config.yaml
n_layer: 11
d_model: 256
n_experts: 16
experts_per_token: 1
d_expert: 288
d_shared_expert: 0
activation: "squared_reglu"
moe_layers: [0, 1, 2, 3, 4, 5, 6, 7, 8, 9, 10]
router_score: "softmax"
normalize_top_k: false
routed_scale: 4.0
balance_loss: 0.00239
balance_bias: false
init_std_router: 0.0303
lr_router: 0.00205
n_head: 4
n_kv_head: 1
head_dim: 64
vocab_size: 8192
norm: "rmsnorm"
norm_place: "pre"
norm_eps: 1e-05
positions: "rope"
rope_base: 43300.0
rope_fraction: 1.0
qk_norm: true
attn_scale: 0.125
tie_embeddings: false
parallel_block: false
init: "uniform"
init_std_qkv: 0.0321
init_std_o: 0.0
init_std_up: 0.0321
init_std_down: 0.0
optimizer: "soap_variant"
lr: 0.00346
lr_mult_qkv: 0.4
beta1: 0.95
beta2: 0.99
lr_head: 0.00567
warmup_steps: 66
schedule: "wsd"
decay_fraction: 0.77
decay_shape: "sqrt"
final_lr_fraction: 0.02
batch_tokens: 32768
seq_len: 1024
doc_mask: true
z_loss: 0.0001
train_tokens: 315700000
steps: 9635
dataset: "wikipedia_en"
Below are experts of layer 5 (counted from 0) of a mixture-of-experts language model. Rows are named router (the router's row for the expert), gate (a neuron's input weights, with its number), up (a neuron's input weights, with its number) and show model dimensions 0-255. Each number is 500 + 25 x the weight over its row's rms, rounded and kept within 0 to 999. Numbers have three digits each.
After each expert's rows: "mostly gets" lists some tokens that are sent to it at least half of the time. This comes from a sample of Wikipedia text that the model never trained on.

# expert 13
router:522506512470453472501537474508519528530501528516504476471499484509528510486487451515496523519495485461509492480500511519496484493486513480548478482521501484483528534486530501521494496493508505502520502473517537508505525479499467536494502460486525510515475569525465460487467481467507494470475469483503514477528544490516479524514527468516495524520504519468506478532494497484523539515497493486522488486449494540516494495504498528489503504461514470464480489458484507459521520447498550511478549516508466550548480475458491487480463500470515455529479527471441519541535534491515485544478495463506516486486507535462535496488494526480477514503498494558555497471539533544490497486524440525476494470555491517474525533501470512477470512529508527496520496478510499463476506506496441
gate0:489541506505475523474477479494465479475529488544524503537483526573484525487507462517515518534557508533552505487516543497505508470532488531483513510479448468457524523507485500498508468476546503483511486502521502510484498527492508443546517524528542484491485516538475555500497480493514515501509508480492494439447535499512528473509545502547500526468508454489510502497489503494494483510489503495507538492488514516532505525518489496527538515525522504500494473440535491542497482486484491508472515509499453478516462493511508512531481508486528469483482535511496487507515502503509493521475511533557530480515524524491449453513473515500501509485512514550458464476462503498502527475521482474497467463515479506554539504517526489512456464508477436501531519490482473526460490515518480
up0:503504512498522538495484509484505450468558483513548509544479523566507523495495473502481491516540497527528477464487526508490507483503512532461512511466458481443523533495440517508535487485503515492494497471510478523440502542465495450531500525539540476491502486493492522515476468476526514514498529490517465464466494483522525458487544501554490533501521456498500515514476471487491489527518503486488539482486491538507493524498504516507532502513494532518504508456543515581463475498498454519470512514486476473514476489525480495533509503509511486456492499528500507500526504515514502562482499521520537489533550506520438515475489562502505481485519518534489449515481498511520535476535469477530485492509493499523503523499515491520469496514472453482514513504476500474476520529512485
mostly gets: " death", " century", " 2014", " 2020", " respect", " 1990s"

# expert 5
router:501503479499522531525516505507501491475503542536482524485466485469464511404523492472505487479499537462509527482509547482514484463506466496521494527498513534490443471471505513504509446531539459461500534481542536544497519547538473488477485479455496520525550533510515469476512508489502521548545465483512525526499504486523527537540491491501529474555525495535508531523457512525457484521510487481525504474488491458488501458485496495500519458493460467477490505514485479522469513496493527495489541498487488478511510480500504504463510489515503496553496551500527500504487498520462478541493483522501535484536500528491536478508499478492456470456488486476508517524539478526474484464462502526485524471477495502542520490497472502451491529528508517512487479484492528513497530513521510
gate1:507460483520473480482498448512535484538507513529518450544487503517491491458529446524508492508459515498441495531536519489495485505470511502524512485496457504545478458488481516486523499438518522542489534529501485512482468480511556503468487489521492543480452517445455497440519485486518461489460486481541517480504511499462498495434502498516507483486501487504459524516472495527477532482499492519499505539477494518486505508498472470476502466491509511496437482483475493452515508509495490514524550469523514497477478508481555521528512467530520518518513507500483495494500540507479512469535490490520492523545491539513427506514485512457504489510548519476475483486511520474468468504477501519514457516464512501486497482490516500502521536551490476506506474531526508487509475537504528
up1:478553519458515517513508545490448501479496467456478559457512493502492514535473535463496494471517509501575504476478484495495525496525490492490484522501551517482518520509526489514472503547496494447518455479507507494519538512484437498527489506492510478518548480554547501555474524525473559492531524534462484497498487511520498507557482514483495524489527520523505479469544509475544477519503489480499518483522505479507481498488534542534501522512501497512556506524497512517496485504509523479464451527472482494514529510505473501466481531475485470490478490506496496502495463497519492554476509504476512470457506465491552500482526490526495504494457489544501508497507479509515542485526492505512559495547491516497516499523504498518492458454500512507495511448476500536494525461489476
mostly gets: " to", " had", " were", " has", " been", " have"

# expert 9
router:487518488546498490500475502457522516473477521478531519550520476478482482491518506466508514497485447495480503468514491513470545491489480471506466483496494509448457520493494465491493538487481536476533446480501490488475549448538458545510525473539484505447503510466466521519493548484542525463493513471493452490458529476504509497500507512527500542506512503496488506472533529464521541482486449527549494477544490501517508479519522488469494506540537532519532537536480516497505488516501497560497495472454475481496513473492494446511499500519512488469513478463468509513505514494519496470494500486522491478472504476493538542495508471485477478492490513464523474485469468478516518517539508469484485513458508511456518491509514489504529494568514464496538526528477521476510487460470483
gate1:483509516527516495548513508482464498536464513463482550499522462493488512519458478532496507501517522479467517476478503545484507457459483495507477468530505486480482514478451473494540449488489464483506497531505535480455488500456495497531519525485489492536508456459485512488487465500504504539506562492503523534541531509465497513509459488483474488485511450511457549500494555509479487517516447499488518499510486517475577503525459506494494478515521509509509478478497471474464540518507508515464504491501533502514549512504480497454544480534515480475519496497490464463475497511522475560476496486473509470526507504521492509501508480496504529492511457502474513543514536482500491481519436496507468525535536510518521501523487513495479506507525477525572505519496529453506475519500483
up1:489503512519517486533512494493446495527457520469481539489526473497469510530472489501497494496508538465480522475483515569492504472446471500489475483533511489479477520478457479503537463481500474506508479523518556480453490475461494494542535504464478491522510467459490516485491469490519496536498543482503523518529512515464495524524459479459468473498511446503464547497504561516470499510517450476511504482522473509484553525504458508483483489513504500498523471482505465480478534497498498512448502468500521498506527519507487491463538489522499487478541488498479463459488504498537473565461502471459514473540496491514506520503499482486496524503507464492465512540496540489495477483520462473485474522534517493505534489541458518489487511506523478518570492514495531456499469514487492
mostly gets: " JPL", " Texas", " Australia", " California", " States", " Chicago"

# expert 3
router:510446486514455502498531514447476485519515478496490540512447484490494537518521507504530505529541505555471480527489451496508506516496502494494517476508483487482503505528521495497493531508520515485490523516479497537479472532508489483555477513456481503505468487530504489513476539530441505526490491532498515516509490508479495537526515494483496520531465460517528489461442484481499498538536480470480532494477503506477536524501488474491520508518463497506513540490518466441517520502517518466520501481518494487480486508478520497508510511529424502510501478499521500494504544504489484524447470550489534544545482478477512481454505534504525467532521476519509482524487524511473496496453467545536524487495506507497485454512450478461481492491500535480478458487541496466486498531578535
gate0:514496487452492518529523490489499473494469495489469485474518542447520534488530525478513553493501459503516495500505507474513526490569493522481492498485488511501510498513497482524496449512494510530533513479502525454523480501492463481499481506470529508504494499497531429516512496496445508516479483528534495462539492492437500484462506557506469553547524485508471502476504488521506495504535527458456462531463497533509511484544510470490489528506534467453502456476488504484482506523484495480528468502538509522468500480517486488505493530444496496485495482508489483562491476520450480505469534491480503487510557467490514425496495502491463485491538525521457503512544485474500489480510492540481510491543483509505475477485499495513466520486525515492521505489483499430474494523480490
up0:452479477504558549519466502506527460513540498486506528509505548509490488516511495538493506485484510503487523542533470476451510506491464506505510495497493525498473521480487526464515554468495470494469499459500509537548473494531483494519507487499450559507525536487481545518480522526513481483484501453486451511464485534519490497460524494499502470479458482519459501553493534484451477478524510477502550478517468478517502471472482498483488531496535477482464519484493518497527544488504477525496539529444488474488468562470555519502500484516527501492509542472497499498477489498532473496501498480507478487542475485502480543502563480482495517504493508494485468513492484518498537528478496533513493532541548510515506478500487492487534513493496427487506547482505497521507486472493503
mostly gets: " of", " and", " on", " in", " during", " at"

# expert 8
router:484466488472541501468484512526509499474472467521523490531505516487490459472541505523490500537505527552492468484481530524469506491486493465488482514473512527496538485468546514513479482541474517503484495508492498541550517512494513487490538506495459500518519449497533514494514485536540530449474506508526528496500499504510472528462540548498515461464496530461519471505507533496480507510473540500481468502472469535502465484529478543534527484461543482528471510510536533476477518508492480491455469496496510477512544498555472492480537495502528534480482470475529491520477477518518553500536488459491511495491539503517471534528539542526481538477515528474489501520535502496548512466529509450514486513506531468479462471491514512493476486466511469508505497474454534491476505465500501
gate1:474511482439461529519505483537476496532490479489462544484527532517537495488507532464490504500519494489514507476485518494505495504506471488477525539519496525505520511499487532501502497482557533491521509506465513493514481486546486471476509502535484491511514485497516488437507499493501487522460469492506506555490459524542512476519462532491498457537509505484515532510514477482542513517439506466496516492483531505469487503483539508503482501524518539496497494508471514522490511480489484462469490548548478497515563453517545502497545480527515490504481519462473526558507487553509486548461470509530465482516499454535516511520483447492559513469506489489502507511509477521475496464494465511446488489473510462501473498487479477483519528432495492496512468505481528535505539538521511
up1:495500519579533462455511515439527502475505518512532467526476481463492504503508469522505495484473512501487512524501482513500514512489523492553447472483523500501461482505517465492499482521442483492478489501531499498491536528458510512505490506483524511488480517508481518545493515537498516477531559518483487428508517492478506529457522456522523532465498515508485465513500529510485484481559510522497473500512483485529504466526483484482499502461487446489515497498516486466514495529531518535529502450465513521474460542482455492492472521487480504488500481538508475453492490467495492459559513472472527497488510534467481513486509549515464471528504517509481493472479526486557513533513522501540513513512506548527527494520511511525487497559506514507483525487536476472504472468467491
mostly gets: "-", "–", " super", " exc", " \"", "Un"

# expert 6
router:519548519483479483514495510497514455517488512483479484483518526514553506519494489516524444493483469446512484453502470547476487508546490494518470505532493490473505522497492488492530527496490460510517498513506532493502489473474484464508452504511463459479482515516492513520473484461533493483516498454498466536465508493504491477537473525546541516506482488517508518508503535523481524465509509534505498496548505468477582479509492467509475531517528462544472518462478509518484535499519477519509460511501543496495445481514467509483487526500537541528539548470517531493498496482501476487480458516522460513541501479523485512487502504491542503503503515489516491485508536483500475545549508518472465539547496518478521504504530473523527518438542499515511496463492458496498517544480465
gate1:526495498516528553466494488520520519541458480459520524531527516494452533474486522506527507498498520455477479476531503516472488526511512477511483464511530491484507512527460524451516523476504473477503483497559556509466466516506462469509492516463496492475482502504489505498490500534482494527484499519502519533490508483500507481526553467522487543503535485513493539503486459512520498528464504497502471486528474522512486464503487464493516532488503479502497461503512523524504544573492462466515533485474478525515474509509510522507482448481509504499530484483449451469466478488499448474506497471478530483514514442473532485524477531482465503489503505519555529461481503478531487502514475509516463537496536516512486496498466464481489491490490549452493499473473541494527521544557517
up1:521498528515504499503486504516494513506475544475516504483491501487473509501463545498521517508521518514494520443461519456477485511514511465505501506530512489494506468576491467465471533474521500521491534540535527525452470544474477477532471535503501484507493510492540509515518488561493502510511488523487515507489464498505509464489507480481519503490481478531512469514499481512569473526453524496467492538526474504485479491540520483509518450471500523504535489461506481536514546513467449509508505455511439490510510506532480486503481487510472476505523510460497476501486511482521527543487468481503517491497510502500529491490493525507549465521543454507554464480471465464516471534531473458543529493500482508539461477497472494484445506496480487469525554486502500508526524534533485
mostly gets: ")", " Votes", " Candidate", "History", " %", "Career"

# expert 12
router:494538495523484478509491517491524479543464503451497507528498505498486459496535536514469483500538478537531546476499453510495533463497503478497517537515488521492484512530494514496510520523461494491522469485536486479527511461522502531488530494524488448504491461488498517498519502466515514477485545485513450473480465496532499448478464524488529503471492472534460525535504532482488501469534469519482487495542502551505470480520477502502507521503501501493494523522479527526527465530508530520522530478494480505461493508539472480503456494491506504513469467503427530504456519486465502475507467474445490488458483517518518530511473482496524469513509520491519507492453468471515531512482544513462515511495534499513499462537535497532505479517490439494493562468484461487523510475447464
gate1:507475505495551507549501481447482503508503487463511496486481539485493478485483493495476530490491504485503503529489502468490478511511520488503488508540534512461495498495507548529516557499493489510463473516485501456465510480527511452516445438483479493488478480462484504486523527509511503519531473468508525485506456521486511539510529465492505505460507532488506466496481507524484509515511527495532553519520456528517541482464523482464531505451508471453479498525550535468533486495488539525514536528490517504517533499490494489459457491532533520453478556509514487497494508530522478538500509492524488494474504514535532475478518516488508490529498506472559542509485468529519517515455425533524504501478477469484512493495474514535480496473454549479503511527469521492485527491462508
up1:482433535484486458527508458484472482541455430503491501512499486508507485494477505482509510495473503489496481517502497555460475483492508472514517511496508506480515478495476467508500550443487492525485504523509495509505532507515505502507516499493508542457511484503502514536507535474516539486529499580482504503537492522460504541516515484496530468481522516545469501489500545497514514452532489511497528537488476487488505506463468508471470505479500492526532517514528532514505544488482499498507551454516486520491477466503509481492517503517502483490511481466474484526485453525481504483481452532495482459487502471545500480514552474481453469510474464487501546536495508480487526496467510488495487543488427541501522492574457539491483478513492492514518508529519521472510475510531535
mostly gets: " May", " Jul", " March", " January", " February", " April"

# expert 2
router:497514548496522481531518486474488515457531538532524507465540496505517490527467485470521492491512514491504521502479518509527448539500531518547484459504495534527498526528480488494483491479497445499544467493521517460507529509531542505491501508542517503506488531461498478499492475460474475469468526494440455508480481539490473454463521498517452516492479539488519494460526532497493479471499536540515501488524480488472469486527486488522455530468489508534487491519498529460511481486467535480482472508508495530477534551474504523489512497502463519521536508490505502524545472550471486487507501490482473525454526473484448537485513501489480507528448507530488479521525521474560493505505490473515476470492480524456493473533512513526514524529462491469515461505478536495539515500480492
gate0:486484534520500472480503497453486533490482459540504486491546532513464497500506476465472485466481530460475508519554491481467520495531475465519524500527508508520484483520491462545452486466477487514458496527474464490514541485486514488509516535498527483522532480464498511513517454504514452529521503513490555507480537471472498501497467521507469517477531511533471516511455536503517466521470481483522489531455516523494495491504491483538508470515525508527519466493509572534472522451487457502473547499524467507496503453511462494495456516495509458516477504476514537497492534529533508491489495517526473532482473524499486467524527490495525488513486507463465509518490494539520481470504543508509468507542532500536502543479500480478460572501492519500476512535502504516514529532499496
up0:524523465468490515527481520533527506491505527479520506499480472505527505518480503497523526504521509532492473472472490512509515512443514523480491521472493500485528478503523524436539520510522540467551515488515530528516473495495512496490466472504473518489496468524494491477493543499497534481477488477491461501525479538493497508514525475504519495508476468472528473479555453457459492510492490510476561490518521501475482515494544486458490519470448491433510501483490433518522522550508546518499508487446515536531493544495522512511564463508477529488499523514510476501524499479478471496480519473473545495486541490501479527468462518501461466502492481509504494509523503446539479489477473506512509494463479499463517485536534509542539463521513521524534530441514513483489507483495495
mostly gets: "based", "disc", "fect", "omp", "gress", "board"

# expert 1
router:514485527513535522478473490510488505495527497498516493516508463518504463520509520524487501466502499519489554473465492482487528514498470490458475536502500525479447478510487489514525482543474469531528537496507484498505520492462455456438484506464509477510500524469480503496488498542530532474465449501507483481536485520554526487493499518547536496484506445531504461523493494452503511537528497515513503533534524478449535489468481506499493540510510535501479465492485488511529529514500490520536464506482476529485460471508505550497494504506525502495504486505557510488541464473504501484526501500501495535494513462477557494502513481508533480522501483469547508465496468548518494500468510503491479499527520495545535534493535496524536507545502500539442505441457502495494466459489529
gate0:496459478487546494507489423491514459527568488526458467525457483532505497452502502526490481540500504490549498497492469510527526457478514521518545487465508539456484487544508493524500531486515480529516511517489461524497467472453504529500515514522498468490520509489509487525492534509487506502512483479495522512502486512494547538516507514463486539490474476522536493531483524479484484482516513505506503491507511472458497484498507482539476520500510454476522514526476493481475491500509513489469476559520514468522511470499524548535495511542519519488505443508512522490487522460550497463506467503527472518479512438517502504512523470477457492494495524527466527512476489521540486551508480516557485542500539488522512491481495511505491519453512465516494495491520467441456525489479522
up0:498478483428492509508499457484489483497576486501452491503484497520510475453491517496511543499488507485523469485482441520518499436469507488489519500449497503475515481524504499536507519475486496531493538504512476508462483482461477543488552494519479429449509527494490497538514510498473480483468475521486492519523469514516541507540493509482490497487489489516492506519478537520466477479540475509471518521529506497492498491522471466533495510530507499471502497498487496474512484480539544475474517548509504489506531487511530509559489519537493511481499467519496530510485489456508483490510467517472494514507479436511519501507543475513479518476492535509456549506473488521509514562515473487555504511527492496500515451501518513461510524450488485502463480478551514477481523468471542
mostly gets: " his", " their", " its", " he", " her", " the"

# expert 15
router:488534497531504447511455499487487509452496532522506492534524479458522468473509504481520514513522469494527502489496505529506484506530480522516487475501537509487507494548516460476478502495497501459522462479503444497520527467503499526513516476505465478460470523487550492498494515481498487486515507503463498477461454530480482482528479518474528534482490509522505511464542501462502539448490482530518506493536537510520472491504459503500512481519527561510493481495489519513533435472488450523468494536471467521465509485531556513529489518491492525487500531501466517529493495488459476459489485487504533520461505472477488559492541505512508504511442505510459473507482487484475529480539569460502539528506489499477516496523498516520544545518479475510503497517455487489494497457518469
gate0:478495446494548508498487474494493454511508475525493482512486469476498498505477503521525487501494500498479501537479503520470484524485497548487440547488501501508498455522494473495468500485507495482494495500493491509486505486476499546510513476493453478507499530464542496465529531496471504525478539470482534519463440484461497518477485512467498522510498521474485495561495480550441449468441493534508499546536513484536551520508498482518471510482495514506551532474523516496485517460476491509532493494488519466510475504506555489559482500453514490481495510512479494483500527544512526467489454507517458502514500536557406530495537499508502508494528494544512496481544492465513511486516501465516493508539461499489531506501493518468504524502491489512475486475465497505482492511538503
up0:485490478476492480475510487552482466480503477518482530472498521476493532492481499504505487489490533499513483528475495500522530518469535529531489526510452512478507513483497493518489466483435512426502502509476503527467487487514508505557544505515503467513447517507548502518505487493498516521458449504514500489514503518510497473486527511482490532515429509488531463526481488454479493487483448567508504512551491508539498501487519493494538520520542544475480556474525493466486483537492512484556543490480547495550491496493494503549509509491492511489506505526451457507489470500498525469534491519486527495517505496481498541487502501510521521512489477526516463497509526494457468481523512503453487499514448491462518543559518500455507516482560491522464488496499477497499520509512522
mostly gets: "ford", "wood", "enh", " Lem", "mond", "ington"

# expert 4
router:514517499541536460515472540528493473459501491468520456473530501456497465505523522495510490483502446458471509511551526536480537527514479501523479498489538447475498523526512545486534512464511506460526497485480528502517510507468494514514497475527445493520496547505516506439497487507521477485529503496475434508457464514503496485557500466511506526443510536477500500491508478499521518483508541507472457504496468451514467491485497477515485503489484513542471520507501491543495498544551465504477510516461512532471492481502491464520460501503490535479519521477469513476530472495503477528490483478519522511457471509495507468495445515495483533517474460497534528477492531448493525561538472473487520476440499521507497505502499504500482475496503476507526519530498508499493507494494511
gate0:468544518455486471500506488463508490502494532531491486539476506536528502518514526492528487505513499541485545490497533522502511496490539524445501547500465440516524514504495508472462470503478505531515495525470456475471464505462508461453499512462507486487503493467499480535494529537491507463528510540461494456548498488507522509520522524464504522487494565469457462500458511477475500498536515532559535518468500500495492533482471521478507494513476565486498481494497509522520511503531531507538518496482514465520435509483491505543510529560469523501529515517513519514490493485460439498496514532525499504514459509502564459487518534509498521495516509475533463492488484480500491501499514515494493522524505497492499528503480448539491465496501505509497503536526475494548509491518504
up0:464523517463473500505491490464552490498532542529497512544488495552511520495513509523515517495493490542506526485497547540503511497489516501422486536499461450511506514501492528492470459485479520527507512520473464512494473499479500434460516514453527479511486467473497493530496503531473517477515504539495490464553492477506529506526514507458488507482473578492477469519450486464508497492539509531539538508447488498481486513518480508440502507500488522493489459483516517514525476500498532505511488490494511465514438506472486511546493512555490499510542496520518527501508491510468438523510499510487499494497465517485572463493504540490498504480496505490534467504487509466491477479507515519498507519515502478519504537466513459548513477492522492504498507533527472511542528465526511
mostly gets: "us", "ius", "ian", "ory", "ias", "ism"

# expert 11
router:460524522483464493524456538550507551488513488494545488518499542510488491497495475491510496492498467468457461558486517506469510523515480490495511515508509455520514525526528469512472533494505528549525486488510514485491460465486556521507505529537497494487491518470490504473525500512506527512498518484494479479527492465520533489489466466464505498450496511517490506484534471481519461524509540527535468479505531473519481500534529511499509452511485495486489469535470501519516479466515521494487475483478488487527509471500509448550506488464527506466527492504507457496514494479518516489545518496531454483483490491531507463526451493497498509477470510500506505482511481491501532550526552458460520522489471492478525505482489544527525496447492500505617479521511524523501482505476484
gate0:527484539487488506489502497499465498514536512526510480483442497489459486503494439512533469503474494453504518524559543477527481524512517491409529527492531481518499503508504473471513478486538491516524470467526483511486460504525502486520514494446453472530526513507477491508519504515533471520503526467491506506484487514492509502471483516516486536502502414514474483461483491477551486462490509449504548480495512464470463519453519544463516449536490533480491551517500510489511520518499491477486490528452469498495482498512482517480505519466457503501471507483533515502519505520466537510464477476493456474518511510488499515491487495502485478485516477476445482451544497477495477484523517475540532522503523508486501477522508502507490483451537512507516477484537505518509463484482496
up0:494491499529528505493532486497492543491509525498478510502504489535534516543531536510458492471493515483478545476503541521431491458537507476481501458504520475520515481479538493480523546513503455517501495482542488491543493496489469488478515468500459478484508549525513528486513499504471479483464468483502497497490529489516469470521483486487541533491527520501528527519462472506519493507435500515488431515469520526503468521516470473491491513541485500473470456500519505478502528555507500504479536500529494513532501462521521508524523493472500468524473493455469480547514539448505505477521517489446532525521499536495490491461515522486519481474498489512537550485508495512499484521496484489515490514528462482494489497446513486432523480499479505502487437486525512552531482510542506
mostly gets: "elt", "irc", "az", "abi", "unte", "oga"

# expert 7
router:510477471540504458475461518513541496491525477458517530491537507530443505534525518495543534508480499475468483477528483478503472466498483476494454504521472529526506473510490473526504504486478491501518492473471538518491530465487539502489514502517514501529486454471507493520483515536488528488526518493524513505464498503526506475477469535526505467504503460517511528471556476520447494486527466509480539496501500521507479453516483485448470513476525487465504482470542477526511476510522482531493474501463503493494523512511505521504487485507533435459470483489487508536525510461495497495489532479524490507438502508508524536532470493467504516516521565459488497469513493477489469530469514447515453542471519533454500510533522465452513467514489488505478515498495517564512517521485480
gate1:504522473461495525489492505468505484513492496457504486516473501472490479485487533476531508520486501504533483502521519494484495505524453524458498483474484516513487514525481517479494453521501512514481480523526490522492506510489519488501507531450492498512489466477533536497474506497540462533539499456504486484472528522481566487512533495484504535468494525525554578540496480434518499502465483516467506472475509479511473527492470502498495510545479533472518492500518500467491481494454475556529556541530501498493561547503490442528516489490518454479466525473524451528494531532498516481513506501520461483499512538496495509551531547439502484506478531503488516487480513484496530513524493501514519516522507523491473539524483475489526509497466443502490528500502486545475459500527488
up1:460508518556481474522518522505488507486512462542495499508508515509496473521546489493447508468490515529457516453455531546476503498484515484473531539480482515490519524503554476525539507503484469480510491532482508478495481479512487489538495444505493499507558500526522487516504493514513540498459503513506468484450483529478457516540503533513479461484513457472496472496525514554517469489533514473489496506515514469476505480523524501497479501471522490532469478494487457498522509497540529496490453474464509506519475479493524506492525476528480529544531474533537545524488503490491467533452504498504531456520508496540507483439521466541475488467529493548525472520496516512519504480472476505498489477459466477467527450494481512524482521497505510506505472514512526441532491493477477
mostly gets: "'", ".", "’", " .", " Genus", " Coordinates"

# expert 0
router:489520522493533494541496472467520537523509487476497505460499537533518505514522511526490497506492541451482529480467547499477465509483472475445556536490502530537455527484504480483532470523471480530485476494537496492484500517492474473433527503497510550481509553493456530494481475507530482483462496519480476493516495456515518459490462510505473499551545502526539450499498515501515442452486505510516514505470475476504486498528498492528495516498512492512478497546488498521510484513474494485525519496490465518519529571488463533465530558497525508511541496474525505458539464478486498496535518464492485470483511468457514521531512518531481499522515507499439546461506476518529496493510503519504496520522494486518479515474477479501529512493537513541471484479517518489519507500506525
gate0:509477507464515532509525509519493517471473492558470505532493505466506540495515482523529514460461542495465530510477483489482524489483484483507446537536469502506479502492509506521521478504502479478506486501499510527462495508539444484548471539466519506494516509529488492497529546513460450473441484513543498492448508490552519464499489523529486467513516473537508467517501454488511483470510464460518497512484492534508526520524465503520552505494497520506494510454491495509466520542504550468541486473482554470525555473516518497481530527497492493533541512466490499475541519509491515522530490507519513519466472542531523513512510482498497487476522482501482527512485505522485494431525490504473491560474484509534517494468508501500480502473471498504535499464515495479483548545505497
up0:513538497544474477486479497516518458543557512463530508482496485502508455560542496482507484536515490517527451517545533542515491517523509457496494477453533493529514500512505521496477515498468527495537479513486510486525524488516532503462534456502494501493516513489475523531476435485528505487541504463482518522517477480467511503489537502509509518510484492487525501475467515531488534508481515510515491482541509476502477479467553525458451506485515480525499472534516541526538492493508467515456534508516444515463435509482512487556496485528491489502484503502510518525465460485515492503459485481481507473528534502487486510531489524474516497530478515476516456497492455485510513544500510494522520415537504483491527495505479501511494511555504515506516493534499498501517448489477524
mostly gets: " a", " an", " one", " two", " several", " any"

# expert 10
router:511517530538510456490511516453521503490519510474524474485496492470508465494521515477480506488498492482499481510534500526471489514507486490483472497508486496451498464502493480473492524496487522451513478456491494461514513484506532531474514505508469458493507526483519474494521513502507485466522512501485497517460477478474514476508432543488549508514523492483493528511539491445507505491494476511504497516571483504493467527518481544532514546536515511525530480501503533535479492508544516532503485556482497529482487503515480527515472515474498499534474482531438507530510505459492476481497566467494505517472465452541502515505494499450478526536489483472543458500520537473452484468512543494514492486460455520448492483498520451499473539477516436468516513496475526520493522506461505
gate1:513447459498521446492485463445508483492474497500506479514524528515515479473477556515508488485477521462511471465488437493532509468451488525514516474540540498474550507482508488482507570521508506481498519545484493506544494530520484499472459482520507526522494482502511452524508481502496491505547521467471488489544476497513478465457500505518496504521557476519530480493488477487469474523536527499475482510484520574531466515498478505529487494494516498504508508503505518504494513497504448463507546533512519532496511470459517499521525476486462500500491502485478511518501485515469470523527521482533512497513464457530504499487488507486535537527529480483481506525487519500495472550476492551522518533455442550494476508527496506515485522493497513509528560481538471509501525492498476
up1:516436467507527470489501468458511473481477506518501466536517533524505481487492557528497477482473511470490467462483471486545501464457480508513516489536555493470546504488521487484501567523521523483487520537473489501526502529526490497473461509517500531519501484500510456522508477495497475503540530471470490486546481503519492494458502533518505512500542498528533491491485480489478491525517510493475482510477530572558461504494474496537497499470520488507510515511508511503498510495511461451510563534511529510503495485466515505507521486484475486529512510495469520506505500514469464535514522492527522506520468461546503490476501498485541564528522480497482516527499521502491477548460487542529519533483453546480468509545510500526482520486495507520532555485535470522501512497506468
mostly gets: " album", " band", " song", " guitar", " singer", " film"

# expert 14
router:510508461521493513482532531528532518507492538507498527486507517545461545547489487533500515449471492528547540485519530514504507494505502501478501508482491513525541529461442488513493473489472511526469492534470504463538478476537526508499477516536542500473498462505512459485520505433454499500512522502508507478499499510472501506459526526513512501490459496465492488520508527527471514501509463511509501500489477513545493507453471502497457464479501516501497472479516506517526471531471471528522527524532478523491463495499494484460509501464537527482462487535520528537454491530507548479492491511484474452534511502529505529516523484491543508508495487494467493504491530455451526481475487545538468480486533509548518478474495482551525537489506512468466523519485464510474527501455530
gate0:493509502493438483492500517485488518529451486549474524526528440480542512472491520513504510521489509525450486511526477487460475515497479495522509530486513493503508472519496512479520493553505513487524516558491474483515492498460485476499527492492548538515532516595453497526504525492466513504495515500489480497524504549491503520492505517497501507486464484538511502470482517504432499517481509515477484485443487512502443506498526521541501496542499500472498493497501484524493486515527524499503517489517489512540535473513533515505533480528514499482532492531494505538490500475535501499476523541492473504440476507505490478496504505539459519457457523458440488538502456492506547483531494547551517512520499497535517547466516505453490507507504491501478490465518494523479471557480510
up0:483498474483468478470521517482519512532467487544459515517525475472508536501481511508486489517505488520476479506505488494479472515496456503543535520471507476506517479502497520481510491514507504480531538566469494495501500492475488491505540504481548530527526497551459479507536511481490519470479515493512488509517503527480507548487494519486499532472481511537493515463490491508457523537493492517490496476436496521484471513495518503544533500545505503465469483515496444507502499533515497482535505510546495518548538494501510486488530462532496500516517517542494492533467500489520491492487535535474487507475504501514500500505492535549468506464470496464450493507489438490502530477513531545519522521526499487535534589466490539463481493499473510512477495448520481530483484588477526
mostly gets: ":", " –", " /", " :", "′", " ;"